Weights of a small mixture-of-experts language model, trained from scratch on English Wikipedia: 25M parameters.
Below are experts of layer 4 (counted from 0) of a mixture-of-experts language model. Rows are named router (the router's row for the expert) and show model dimensions 128-159. Each number is 128 + 24 x the weight over its row's rms, rounded and kept within 0 to 255. Numbers have three digits each.
After each expert's rows: a language model's description of what the expert responds to. This comes from a sample of Wikipedia text that the model never trained on.

# expert 8
router:151121116090128130114120119141162140142126124057109136127105118117164110143110140127136155126178
It responds to: Sentence and heading endings. Word pieces carrying a final period, line breaks after sentences, and closing == of section headings, e.g. footballer., 2017., career==.

# expert 4
router:125112124110111150122126133132084135124184150126132105147179135129157136182088143151096122087123
It responds to: Sports tables and infoboxes. Line breaks, pipes and headers in sports career tables, medal lists and athlete bios, plus sport words like footballer, Years, Team, Cup.

# expert 5
router:091143081111102146138120168135152131140106087111108127160120159092134133146123161121130183134137
It responds to: Infobox and table separators. Colons, dashes, pipes and = signs in infobox fields, tables and section headings, e.g. Born:, Church:, Preceded by:, ==See also==.

# expert 2
router:146128139099127128167132144127118141080139162117128096145104165124133083095116180100078165140167
It responds to: Verbs and adverbs after auxiliaries. Words right after was, is, be or were in running prose: participles, adverbs, been, began, remained, first, soon, well, only.

# expert 6
router:132146115136151124118095138090129114117137119089163120169168115153123112153134173162120159091136
It responds to: Sentence-opening words. First words of sentences or paragraphs, such as The, In, This, However, There, After, and the word following them, e.g. The following.

# expert 10
router:139117126134160128138116114122151100122128098126143139111106151104121078130134144092121187113132
It responds to: Mid-word pieces. Word pieces continuing a word, such as suffixes and hyphenated parts: smallpox, slump, call-up, Boat-billed, crossroads, plus short nouns like foot, bridge.

# expert 1
router:101105135136117119100157163134105117154154142096102116166101088094109128174136147169161122121151
It responds to: Digits inside numbers. Non-initial digit pieces inside longer numbers, coordinates, measurements and table figures, e.g. 122°40′56″W, 1,180 ft, 1260 AM.

# expert 9
router:160109111150131142124128162091109089081139111117148109142127111110126114178140159145112127103138
It responds to: Common nouns and proper names. Nouns after the, of or his, often with a comma or 's: York, County, government, state's, Canada's, contract, city.

# expert 11
router:153104097083177123091101157152174131142124098131121122196154146105162118154120130123090098114143
It responds to: Numbers for days and counts. Standalone numbers after a space, mostly days of the month and table values, e.g. On 12 May 2012, Week 16, 1,558.

# expert 3
router:122123120088163140108118153111157101139143116090134094159149146098126110198136107109088109109116
It responds to: Foreign-name word pieces. Capitalized word starts and middle pieces of foreign, especially Spanish, Portuguese and Romanian, names and titles in lists, e.g. de, Caetano, Viitorul, Expendables.

# expert 7
router:134153137073168131144147115123112155098112115092113087136115157132166093152114148152138126171172
It responds to: Conjunctions, pronouns and as. Coordinating words and, or, but, the word as, and subject pronouns he and she, plus pieces of personal names like Mc, -H.

# expert 0
router:115166114111128099121111183116141124124139083120113145162135168097139141152138086126109156100113
It responds to: Prepositions and articles. Prepositions and articles inside noun phrases, especially of, in, from, between, for, as in House of Representatives, Mountain in Vermont.